config.toml
experts_per_token = 2
router_score = "sigmoid"
routed_scale = 1.0
router_logit_norm = 1.5
vocab_size = 8192
norm = "rmsnorm"
optimizer = "soap_variant"
learning_rate = 0.00458
beta1 = 0.95
beta2 = 0.98
max_grad_norm = 2.0
train_tokens = 271200000
Below are experts of layer 2 (counted from 0) of a mixture-of-experts language model. Rows are named router (the router's row for the expert), down (a neuron's output weights, with its number) and show model dimensions 0-159. Each number is 128 + 32 x the weight over its row's rms, rounded and kept within 0 to 255. Numbers have three digits each.
After each expert's rows: "comes before" lists some tokens at least twice as common just after its tokens as in all text. This comes from a sample of Wikipedia text that the model never trained on. Tokens count by the router's weight.

# expert 29
router:133162101115144196140130120099162124080091079163127085141094089141145104137157113151147153076149098023117106128152086124130218115118090125070185085099120097036126163063162128187068089161211140160160121153123153133169121099136130132118147119132150126122110115139052112108055137118176149139136060157061099102141131103124081112121136083139156116138100163133131146149154152147154144096130184141087117166077150154146133154166116136131137133157143128120083131119098163092146096127108110
down0:184114157125106184106147156119111094155152139131122120156148073117177131090120079122100120128136170144122169159155087103135110180104110123135124081073108095209116122113140130152111101142167092090076143096144067108156117064189162118081138136138203165127124153142122090123115106116077084181091088135082147116134221110153079173126064158133108166117151103131119150118110123175121131069118134144181153118173143131119102219157116172127114166171127157104122101134062132098057099140129114
down1:158122159139112094122104157104173097149123154069143105104108062176091172107136167064158142183095146145162130156142120199136168138145127131122100066068146116073127151115168109090108073165096176172118149086134080132088094119129164110127143131163145116114156179136118156082111140187152105101064135116096078142109127114105153132082129129139136167112140116077055095135161137185150206129101174121154113145150137108115105102153081150192154089104159105180142152147143087114149174071113198
down2:184116123087115099112140126057130096130138074129130162196057127175106140076127143129078160149136135059139107114131186151119141154164179147135127143107110105113120160127137137154145109120182111115131115217022121083155054117158101132111114126147107115090081119113152093192142102087081111183155182086173134122137138163123164182088079122148143132125083155098146108114135092169162102078130089144135177152122133134115125116131153117154104140148082098144121150095083129159076041129144117
comes before: "0", " |", "5", ".", "4", "3"

# expert 1
router:137133138080150101110142126127172188135116128111122101140142124104105131127112104162143104189057150192154134147124161175079245100090138099129171121122141127179152093120117117077156146107099086136108155118175183112137037112094123146155095126080116149096146140114121172119137168083149148113134137057125204106138128100053101102144134173113122094164075121127071103127145117144142124088188112184112145106103139115136110157151113147077193126123138110144119147237119114119111141145081131
down0:148163126115093158165111105116107125166115077126158154203088112170102154063152125169109119110153097133111081159191169134082105105130207154094166110137148074097126099188132187106132112068157119133096149124149119131150056157092110152191131082166079174155139104092143084131148153070120117119148100101103113083135103130091122138156161157130126143201114113103088141136126124154129172136151104099147122073056127053152130101112128136137189156088098117157103111170143199173099124143097098
down1:124185148124092130160143155146135099127148139083085116091145081165131141207114112123142115202087037156136134140121154184065131186104126071093154103116109144186119169129167134170139146104141146109103103134105142169115169111102136089099118105133141118180139087145080099105215126137142110125110096112099119113113144145128177163165107076197104113123153115087131201141152091113168143220090140130154146117050124069133098148081109117114133087154123114135115108101152185076117132080135134
down2:101148155153068105135119153102155090078118204101134162165103125050083133072086101139147056125094130094118109127130193152135125121081129112149186113119166118122115149139157158076147127132122100124125139118083110090167093188142024138169098120163147115151154111075100141157126135105109095122105162165179146071162092115170087144116112155115114137162093079155197121138128162144136180079138080118131115136146182086127169128089108126158135150088144130190194163139121174125110117130080179
comes before: "1", "2", "9", "0", "8", "7"

# expert 27
router:154109165107126098070146126125139094159107155115188164101083107121089139105103140103096101140104153139068090141113142091148141142088143139160119094126108137097084098174147190117139133146101072162108138192163116097105132183173117083111070120061095145178146166090085154154103139046123092080095169134159196078140146109082115125106123073147166156112174130156128172113123139121077160168072110179168110119190161136130134097047117131120094094093092089164111130136094161153153145111172111
down0:148055093158109101126099180110129146089124074180176154139130121079146141125115139077178159109179055111153094124079156155077162113121180079143145150127116144118121098091133110132157115120127166128122095075164086175142073186143153070100117129095167175123092123124098108235104134114089135123098157154053130121091145157144202101151142168116118124148138123135082145138052067086153166130147156098147122118143113133145130126153170135088094112160154119142113051116131113129119160119136193
down1:153124130096172157093159126135120103147130082114142113122156122111073123142105104141052157128086126159092110143103153153186155141129136143113091136131126155102134144141082136162102112114112076150166077138121118158164121148161175154113115091119211114157139127139157124052121151127082185075106143120146196060114143129067132179156103132121147144090116096123146095087129133142113038046061081143137162121112110107125115076132185149201093065147124143076149108150185129143128050091130137
down2:129134103159135138146104113115146139111108158091021147104155123065117098186130137116102125178101152174134147154138129127129080108119136098094153169115110081096168143133126138113196149125081147103143148102164140058072108146117121113137092151120132196128145127111159095074127127129121074078166107169222145140101115107159106147118135120144090134165115082069132150095105112184155150076161121128164178095157177047107055080172122183168097141128160106114095119147127118075121175108148085
comes before: ",", ".", " of", " and", "s", " in"

# expert 15
router:109139112120107169119168171138168100122082138226172075122143120137058117087132116166105152122153117183114137156142158128144159104114150108172160092155160095098088092103124127082161118125129137116141124081103108134136121155151118108136122233096111167100173105090125077138091141100152174155169092167144046187143067187109110114136168128134107136094123078128114148153077126137155143105139138045093112151062128160194111118087119146144156105132106152180121066103074135164116145127154099
down0:093083107141107116137149116099143142117154105155110075190072117169160129108122104143101138144157108108150088139157093107126129122194151166126146168130124143180114186141156090166114042158146162189157139055135120098078099115124126172133066070182120133117095127184117143181170128167141186114106150146095139124194153190131085083125146179096102185179141150091081110094158133150080107134114088135129137088146166122135159138185111190092140142097079084104159103077124148148145124116147097
down1:097134127128178072135186093072158123144113125122065168152195141074110115127131153127118112090131109148166145123122157173126106104145139154086135110170112090158141122118136136155075189155104159067118101147091133083125123156134112110073170167135127122176085104117063128138107213101116073119096142170110055118103111101115088121162091117119139112050106176194125162100113110104148103103108066105078145097074151124153090118123040125112098170168164091145140123100165107135137161136169081
down2:130082070136123152151138149142154055132172137176140113123143130144153141112123101176133190115163181100168143170173145115116129070172152136115147135163209151115093149176133125221151137070104121075165193119128159152131104105101098143141077034155190112126176105134101112103120129103111132090122112155088135066094156077150142118132117148108099106097098155142113065110104055099114117159101130136083078169163176096108151119107109112147141121075147199133141108127116146145107112149176111
comes before: "0", " |", "1", "2", "–", "9"

# expert 8
router:093113110085097203099160122117119119089138109151124099122158129128169131098120127147127150062121148071134127115190128099107182119139130115128202117111134075165151123138158160108089087157209116163176138120134178130131116103093133112101162210135155099113091113139149115130062137103162143179118095143139167137172126091120091123113145102114099098150156186088182116105110130129125168072178171138087101137133155162213140178201088141130135087143161073135119082098043121130097159172128097
down0:085149147132122210066085157192114122086125145145194135147120158092125181144100139117130120162123153193167060166183100127114144178097184158148135094120072189150149110171145169081100126159130138107161118127126112146181121146168132103079091157140106156067113170119139139125119091138047108127139095141086142136144158130119093115168154144126149071107145130081140172100154157196111129088133206192089135135160117141123103088132156064156174104123121170142160129112093161127153143146127177
down1:114133154150166097103077159114069101131121130101103168223164156042153094156133169135117108116160145081193150145129113149169139135152132142089117102196161108115115097153199082167108110089146126149136107103101128142133077145121195106112134140065134104133121119146132104102047132119127115137131184174139049158096058125121126132079115078119108153137072196127201155181132083133119155118116158101147133106152125109170121130155067133134142114166091124070142140161144150130146133079157105
down2:117118141147108129135156201172137158127156115139109158134161077123138116121152188088093168043159139161091110157171168162123128083156102142162191078097147164073114082138129135151168103100204179149174116119098146135124186107106124148064082153146115107171102175144145082122135148149125174074177143105106102124094083192075112102167107127103145080085169144093067122167127120144147087097111125129141104139110106132156120158125193120159109153172156155086112117117112106135153196080130179
comes before: " ", "\n", "-", "|", "The", "=="

# expert 12
router:094154145114146140168115126115104110115120109114116129129107143096163124052129108177147106088131131148097141101135120166085202144130157085112153130070109124137180128107140106107105140194122144176135156093081181103079095144133146103094127150149152118138084089145077140147116171099136157185146150108129104084135135093105091174208137141142131139093095122116151091104086115092097183039099197135123144102074167173195167137167091141140105127059115084126146142083030136088109132140180130
down0:138149167126158107138101177149160123144161093174171077095117118140076132123157206104111162137169181116176104115136137121144133075141167111153150202114117111118128092144134123134160135167184150069136110136119154133157161103133094145098152057123187127051098144096138163117087084131120207149103138135091119163119114168091124168069133098200119111107135136150112123065146138122169122115062136152090157129099143153143127082127089083137138139089152098113112037205084140147163121182150108
down1:071083129107136128167073093141173099176127123187144077142138121114137091096153154138111208166131154147112160122149123186094121128117144151111128150128109108121107123124113140125171070065119190088128061184186115080120144084133109100145149139088123082117134086128113202107118121145155116132107090176153103148162149078131108146149153106132101066105107189163114168116106100116225181143106111140148116217107087113077178096130151160140137134122104147121094089166096081098165129158165155
down2:146065145126129163116093130175105126106130089137110120150076085136104130108166122133176066145118130118071122159113041110096152136150113088129141162155172067142142155108104107104201175112142165156073100110116121182178108131146136116079138166113139100118105098154132110153163119141113177213066143130044110144095127198063061118132148118136176083124156164100143140134115090112157155157150121106088160085177093129106150107134125102069124132173176147105087107147127115175103136124108059
comes before: "9", "0", "8", "5", "4", "7"

# expert 22
router:106185130125105159131142133119150111168132064177138119114152141142108167115154138175110147050155123122122157135143109103132060143104147109096162121057119145151152102144145144133056147117211108115136148088099132132117175096148157162094156242116116099116123127119114151113102124083146134147117103159076066107175109133122103114125095118112179152111135205117189157116158147094136191121110186137144140088086153121144125167194087103101149123135125135097100118169083165058071181190108129
down0:167131136121157175094128139194129089121079122144092095141084144167128125104193153154179078136093107162130121096149118110196136110107127165168091159160115127121171121144217121128088169077126156065093124110114164115163124097119057149054105083147063137184068127096114082097117150065149124148121149186132110130040147085143073150148089130188117129133116134126144125140094138151179124150119159136145114070150135128165137064117106061147117100149132095148134086112107090129135136110102102
down1:146100101121146159110092103153106129133158093165198161082143087140105149151126091141119180146080168102125094132088120105104128144096113094140159137123095202152105186113111148179093151126079100132125119099131109112172115137113104156082124128164136146119151148220083168122139083133145159107102184142156056080159093099118184159171098108104155121164162156127109178083141079061105131128107116129145156172128127139103089164160085145171221179178115106106175146159147145080156090066126135
down2:132132169139130119167147166162112077071170140115138104080179123099092146133148161119133064064134179132085173116064144133138132155106146187169151120127168101076118114116172128120166091123099123137176148100159080110152145152109117214113113208134143129085064200138143124119090110175134139126151133101114164136156111128127111104168131147111154143105164164146144186129128122115152172117168166120154100168175192099184133139089161104118095101171072153086128125152156066115168214139133096
comes before: ",", " (", "'", " and", " States", " York"

# expert 31
router:124144168164173091105129147121053174129052138170142128145105077115098154109223153044129146148114094154153154156099082109152093076146125177060104135156108146165130126089140145111142111106119154081125105156110104159142161158133087096160100132100130160095128163165161079165095141148130107063109210099102098102077119170127117076125164139174103138117122148144056121061182122161156143144082113099131134138163117117077160117096119132087130165140089123111189172131143108166112094116131100
down0:182138149128167153116123126100121161128111099088135114118155121126115147132068155173120174128110164175133099116145103145134169149149162180147106060155105157121119117103157097199144043136179156137158169090067163166065210127140110133175118093053120124128127132178095120157062147137081113112104119176070115163118163118134204115144144089115136132152133138136094142179087103143156081114106138127098112127151085117129152128094034083136140148149096134132084093187151108068089134122113168
down1:112088177086106098154091106172164108026101105100107105164098107115116068132110216138137178134107145150089173114124101148104084176160086075090080174126132090092123103124147089159134140149142127108135141105114160088107168142081101088151130152166146143129136157140190109112093130130141174145129150089141107104059117164172081110117113066101086051098166118105080089138131153116111129139145144192101091138074119111078146137125186094159127154117152135163150183117139181145156069132124131
down2:152141106085127098136132114096128082077122149170169154102117140111120129101093096139160150148161121134138113064137157125158134140114179129143152166170127141125112152120146108072137080088154111134139112112142205150121189060083087130157138117126109151113192133106108076117091111133155101116131113149085139100186144147166095195111089156093161158130167160190164068161155149169150155065083117089125196159151073096139128130190118100164101189166115127170147162081085124123103040166084135
comes before: "\n", " The", " In", " He", " It", " She"

# expert 28
router:111126104084113157161087149135142121074119115185093079146136127139144151107165141137165120080156114103182124116099088092109205139065107107156153117067140101154195117156122116104096105152172117095169125129110223143135114129141147087111155158129150106087134096148056130075098147077167140185160098187138172111125167043172092120154124089141130094154126167095173141133082149099121152031141197110117137163119135168152130136147110171088146117137146158144159133083121142102118176143159136
down0:127115138035068153145151103129128139133155153116082148136122135163140117142161151146082154147143125110126136132107140075083142096083143176106163066135108176085152158108135136145131160131112116067104088080088138111036164183157111144158155119101164102125101117100073120129078192151149140138197140130110130093129171097133171158130150155111131119123083129162118142088106159124138107142184175133128106142058198154103122071106133082087146097077045139101152099137156099136106131214118076
down1:143146134167158116154158095124106094095116104114091198121180163138149128143129118107180101138151177146148128179123058146101184120060193070166148147127079115098124109135157131150108080137105033112128108114115087126156142103172132134109075190116158082127138072095161150095111089112190125210095159091176124141089164171094160104177095131119132050119124147168135148094136167166151085120123130115157164139155075090092133169121164096117131131122149111140097117161102068119120138114172101
down2:071132165065105107117166115114100108131095151160137101153128125122101128119113098119106080097067107144108169093162116115117122161203130164092118163094143116061188166125134137076153146155120119161142166106153126114090134130137164149163109087133146108103155180177124154148114146093123148165148092099121112166104128115185130096173161157119067121169098147150119100113158152110073152129122150140167107146154152032139087176094068170206202079052133098132161120188153129154108139061122149
comes before: " of", " in", ",", ".", " and", " for"

# expert 20
router:111105130143117172116105142121111107103131109188106123146155147116148117118136140161122166033131155081143143102169109101146255113112112120127197127097136080149158099203143163078048114130242111155123111086138201115130143119144149131120167139143165120123091120133112097106045135108129137155141113140129184126127137121117106109123130096162133066144130165105228120098145120124099156169161140123123130086109146169177128148175107100131131129138174125125151103093079127114116104156148085
down0:172114123155099153153169128138139115096134103158148200143145156075156159127160060085123089153158165134056100134148155081105082131146139114140119134087055143084090104137182083156131118148142205077144128150116164124148114096133143055164127070138178132096122104114083168121149140133135095178132119175084127124142113080047159095079137129091134073155063141140166140124141086091170139101152119114098115122094139115185123106125096142120186132092159167082090087125135154164132060076134124
down1:084187177160107101134113130156131148115186229132153109156166079166115064116134140172113137090114138112080076135087155180131152136146165077119130143107139086086122143091126103116155094123108133164115120120096122113127116141155131105122133028156154134129106102121087109108116139130088112151175136151123045099153079143137087104119178157167086123086096109169132151110185118158157167122200127041111108165119077164138141107127090073091131112125097139189141100152076094166111141175099133
down2:126151162101110145147143151118070137122142106127101124123121115121173140099157205145103117104154087164149119104103111108107100130119148163154108178117152097099179140090153134119156154095134169142149145158117116103174193141169107146073099082079092058109166110112180185081192156119116119153152197071151157116205072151119052155121130178114141101106151180167078151114203150148127116162170145131130154082112142153154123107134135120190116133155168187140121173110154058144164139169143091
comes before: "0", "9", " |", ",", "5", "6"

# expert 7
router:118094070151144137081174102132066086116119138123121153129136172110120139123088120118114155118109124080093184093146115121167152136067108157185148148102179136140123114066203167179147139162092129161128107102101159205085182103114127106077183140148102101115133113168076099138086048140116122130123115106136134129156145127098106126116093123124105136132158121096059146130078175130084124080148097150122141134105133091155159108110152140054159103204153179149115124077109117086054202166142093
down0:088124082082146112072158171160108125066091115087128165105116107149112159115153157090141115083151172058127126108141127093111135088084118107192136152168194101147156130105123111090115114115088097093124155104153104133176128075111088150139166152105183111111081086107107119081147130138217066149166122118129156089139101160073165196180068071132135146136136125104126129112110090153123114110154143091138138102168193092114183186115093161114086162146109131082150125112093163077107093167140090
down1:181164127120210103071108108125171147142176126122184119138129102144138091102110070131125145160156145136070124100118139123164170087100140198150164101087139132083160171129193103125134121143182159114122147120137102166112109121189090159089146086165111135100147170114059178149120150126158084136086167075083103196191110077102153136170166132145074141129100160139144087152092115092040071168119114161113139177113132143123118105111128150101105099078163164109155118164183140121125156106113119
down2:126080107145138193105114143135142094094150133131152113100104151188135115141138166188079082111131109146103117082085159088140106163154113117108208092127140177094138178080141054158119113192184164076146149160093097157093125108118175133088157139156173154098143080080115095106160101144167144102184077152109116130098148121109131090127133167072084098108127145062124133128143162080183129111143115128108121102134139082139135086124167195118159139141153066071125070162155109150137175162183108
comes before: "1", "2", "3", " |", "4", "5"

# expert 13
router:095136085076135110128122114125106166139102082101125200075166102136054154099074148138097118135115127143120144128133147167088100130172078127168129166140116172152127162147124068161145116112085129115071079095124145131089113125116148142105135093146133153167138142095090092160136158166136136067130183135103092189117113138115072159135200089189095152119089110157145117160160114143115136126076056137174134105151083059054170075075154103111070120114132109084114108124181160169099092085140101
down0:139150063132055082142124138143147190192148136099097133097126130138152112189159144182117159101152146104165127129181139088154079138175153103139113192127097180118168182070136153128169139169131148126108102139190199134169137128099148153128141098156155128118122199166128119104119183171146161054133160129162157175090116107105140138146113156114121164165151082146150110112103177091118115095107112154143159124071114104086111131115115139156155138067207175131147188148080177120159089086112145
down1:198036051116157189130090103109164109147165132090139060068141128112123130116103139130149114092132103126122064133116127151153149185146132172108135163097133117131085168130114145122087133110045139057162162132072172117205169084069145145116109134151137135093131124146133109144144102108163145131151151157146163130170146110127080183156079141217093122107154141066090128090110136151088125163139142127129106140118097113159204169106169124086106101160129122144095121106090127138145098160167094
down2:129151175117086093093150128119070067119166179224236092170152115102147133148092161160109081097110145142104188092110105085146134163102187142104105107142137110097143136142150147089148129165133156087142120092083119139158133105085136096178126088102079155136111137137136124091098102132156156143174118137159079103107093162100146139125142096068163100135140227146165141114163117142093147086110153124184098132167123160176141104098123167114156155096088139154153137161067065157139177129123128
comes before: " the", " to", " a", " by", " that", " in"

# expert 0
router:159132150130132164111198102144079151110129132120127163145081128137142113154081118186175097096148105167131124088166186142131073162138136116175142157114116094164078237147106169108133121107144082150196132141135121150156089121081155074143179144117105107134128075050122147146061130177123163162092134165158104116119109162117088076152117124073113178178137144114171080071115101149159101099141097135075107165142156102120135040139104121161108114124112057152144103107136110089124118134108089
down0:134141079146150139158094203124106111127129126108093096119154162145092118177194136121109118037139147150066118162112130186120172073148082098092179117150157157093125118124130143076176109100155118081173122149145114061164172152113063125167142122149157127145125115132147130111164118168099169102083150134104083112091142160128087148084063129117093139113142193135159110124164137120107122134168084159128083159162069134062138119147174141064162182202148131173127170168109134124079134133098109
down1:188127149134144107104154075125178103098124107114152103138165097089111067167133122068113075121143120134175073090087166151089203116078156166150182129119143069117077084126122096104144184085138098141135155159207092080112098124114186161084200171125120150106131170137116145142164116146108158173119122087061177095095153141114135115084094123132150172109110113112145130158169061135113139146143119149096131087135119113111213170147109134138066103162094136137106139187126103121160137100104147
down2:050172148106095142126121118169127135091132140137112143114069120146158106211158126099118169167081198102123045109132175125160103138129155104123115125071149120160153109190100049084167214094112108155142122109095117144111169097165163153145156121088113171121127075146076149075118138120142069115113108162119187140138126095170071162127078162139184166114126134162150103107116158153125153204084087070145120110147135102080152123108147122169147170131107095125154109116110161148127085109123114
comes before: " a", " the", " was", " to", " been", " also"

# expert 14
router:109112120142129099140108149130161163106139128089140142131130133138167169114104105144143144163138148094076111125145114091113096102203121138162115137156126101156174110243093137112091151146081108128119126145123125137145131103141141116063153102105125137164162145120182163115166098156187146154174111079121192172140198161136199124120155075071128162097128164107136135187067131069129140089151159150102134085130166128112136068115076154149149149111146007154099110124159106113069156123153183
down0:133111116119097160151136094146133116156113180162107048123129118062105158088070141122064159140140129058185145122187107137147115157132178110135203122177113140153173106123144144165082157112104087116135161138064145151112139162081207132135112200147145091080119152090138071087095098132131133187101126152176162106131118189110124131108152076178108135113127105151115136102074155083082109159137110080155136163170170119142081128141116148109160173138158113132077155139166190156129077123114123
down1:102139103138153075198125133144158107131139098111056085103104168104108080180155103139132176124101088142140147156167110127136140148165123188121144117121136076155110114044135156148172131078147086120132109079133178069111125111140141148162156063131108082155100089124120147081081160115192109128129100179111139189055125094179145157133141110145112116063135146170203110146240176134129120107104097140123104140094098087146114127125193121097145185140125173136128140129125089131145118109117166
down2:084185094104122131119120130133179050076137187139138073160163139146119157081107149138136138059101160104092198113110119139113067090122110123146152171134142172130135097102132127149098109082170129130161092124135088173138137138142162183109135089101143149115066131138162155168146134179075146085105101089163118188094149077133200106143152139149141098104162174119145081112127152117179172151159088105148083062117113163115086095163158099136055121144103145134088039106099121106154150116099124
comes before: " ", "\n", " —", " +", " \"", " −"

# expert 25
router:108110120133111203113128106121101110136112144082128123100092090120150064152168089139147109125140164063119124148152094140102068135129156168108171085139130088186145102190173128086141109103091120158127153119140123111117140140121093154056097160164120113110116156134134098159121127129181127179096100039122126139125131136137126165104151144188058115140132146127162129170081136121157178108104122115134148168119130141160096255148138167129090094118129119116082095140096126165161171123159052
down0:154080084150115109102158153111114130135137095106123117122081168078148113180155124195116163117106146139163137161137084126161103109161142040094104102138131153088126099120133103124110131122118127144094128112186207087142131126099089153105127200121155120140157095082122146107083120169161164136175112166178098150161149145154218086144105099092111131108200069160097079177144153088095075115127070177079116152086101109145156160110090162097155106113100170121126182165126100136137055136097152
down1:072204150172173115071101116088161127115162170074128133134088108117160176123089116126088112139135188161110161153119155103193070177119161155173128140135119152104109161136078122129102159134127150166100181121091152143173090082157167159110107136154110123138153182136093141142128084117137107120134073173139091084126138133118125150112155190160118147137089094119174136096102049087092079095086171121135025157102140143059120142104102134110113169073140147156157111074142155090153112128092124
down2:111104156063184120160151153159103173137149058089140119099158108139149151092128122130134164151119174094136159134137195085125158143143139188142163123113155103138130131100124125142111164171131205083110110123092175204086148125131106101173139132139119139144167086150132116134122141119117119113127095139099073173155107092128140148176140130154123160149157164070127089126144143098109130114052089132090141150109071103098175180119081116105134086145071218075183098055119103068146113105165059
comes before: " the", " a", " his", " its", " her", " their"

# expert 26
router:126167149179165175092144142107147053063127139152126118176163069126168122140158145117130097137123137146072112124180101137119157150097093174130147153130164136100135129148135093145146132140081125104131149109115071083167158095145117119141066117106078161096124136100094192099155089148082155117151091132174112072125134158108102144185133177162175073118155139153172103132096202128093065134164182093152147090164143081131183127083131163143151148140102118057076102138141150114055091150128190
down0:194127192106197106125181173081143109121149151182206149120144095150117038152103133064127107141151106158072110201129128169147150130112059152122141159086118112138087150120196134180073154125131137144091126138121074170137132125125085159104165064159147124136119157135124074158115094112150095142140154099165068118149121104131121142128143092117187144093173121183132173123121076119151115146182126147114134071119175087129141183134139131068143141130151154148103159126125161125063092125099157
down1:177133086119173135117101158113145137171136122151141083134202106104116069122110128182123095077168120113125136084098081152123094115124145073170147119064113082101164153103102106150196123088137092196131172151113166132091070065084164097109096063147091146157130169105167119105128105104141139135150159089143089114198167163088127129177066141169070140112117076172125208118117158142166122197140066132105149101117126124135115107153138160139119173107112084072145118096113104129102128146132123
down2:095093113081077133161106132136098155074153101139213156107149126151144130110149119192088147164185116132138156168144096155172123142135134162083119134100118094073106102152098203178140058108104154152132105108143085093081065192131170074132129114181158169081149053148135134089142165145148119099134167086128106117134110105099122113119101143133135150084151147082189141143101111101129075063118124120175106141087099093111128161126114174121065078149134116070103123178151105106095107116147068
comes before: ":", " of", " in", " and", " to", " by"

# expert 24
router:091157065128083113113139117139125107125141131189143153125146114150118136098098126196139114100082190083127103168171160147106143162143129153118106085101156116093082132162139095132100111140103156140162160116095132113118075122110111154075093186116132114131087059120155105099123147087145062124133146206128105112167139126085208148146146168146137086135095153128200133104167180109137170118180168119169138119085122152183125082166120199115093085221128102091129109176125148078129175082119094
down0:189161123157107117149156161133082165103146152191089127089176089144128108147091114131118155104136023161144085158157133142152201108161142073121217122085195154074161142111152188169098114121173181130156166223113153148145143125106148164141119143126113077123099146124112107121114079126159084100124190151194121107112082144078103114154131145122109102153152099142090162101101116137096128177129126198157122140137145123112157156174159130157075104119136090163151114090140121082125131112151133
down1:113129131164073124141111114095166140155191151172089094119054114119141048152145115127130146188174130102073137136108147155136090126181137110168167078109137093104143081181058154151139102132032185161079082096139130125136079139186160123120184061136129154098155150140127168093101162146107094099155140110096148132138151162122105133095126115177154115140133068146159077131146135156145106109165125115066103084088136154103122086139092106067139121096143103131127045147127133146145109176097153
down2:070176113120153149093130105153114102163166118134138091104137145075131090071081135098115133075078172107147093150164089158160131146191148110140143163125158142135102144127168031154193152145218074108117142128125090082119117106148154131088135126079112112147174049082081143123133116153160126118205121155134128129124075107154099105186163147157121175115051175159127112153142157107115128156078160099130125143105148148113110137130107078101189089139131162118105097111112149045119149141107102
comes before: "\n", "|", "-", "==", "The", "==="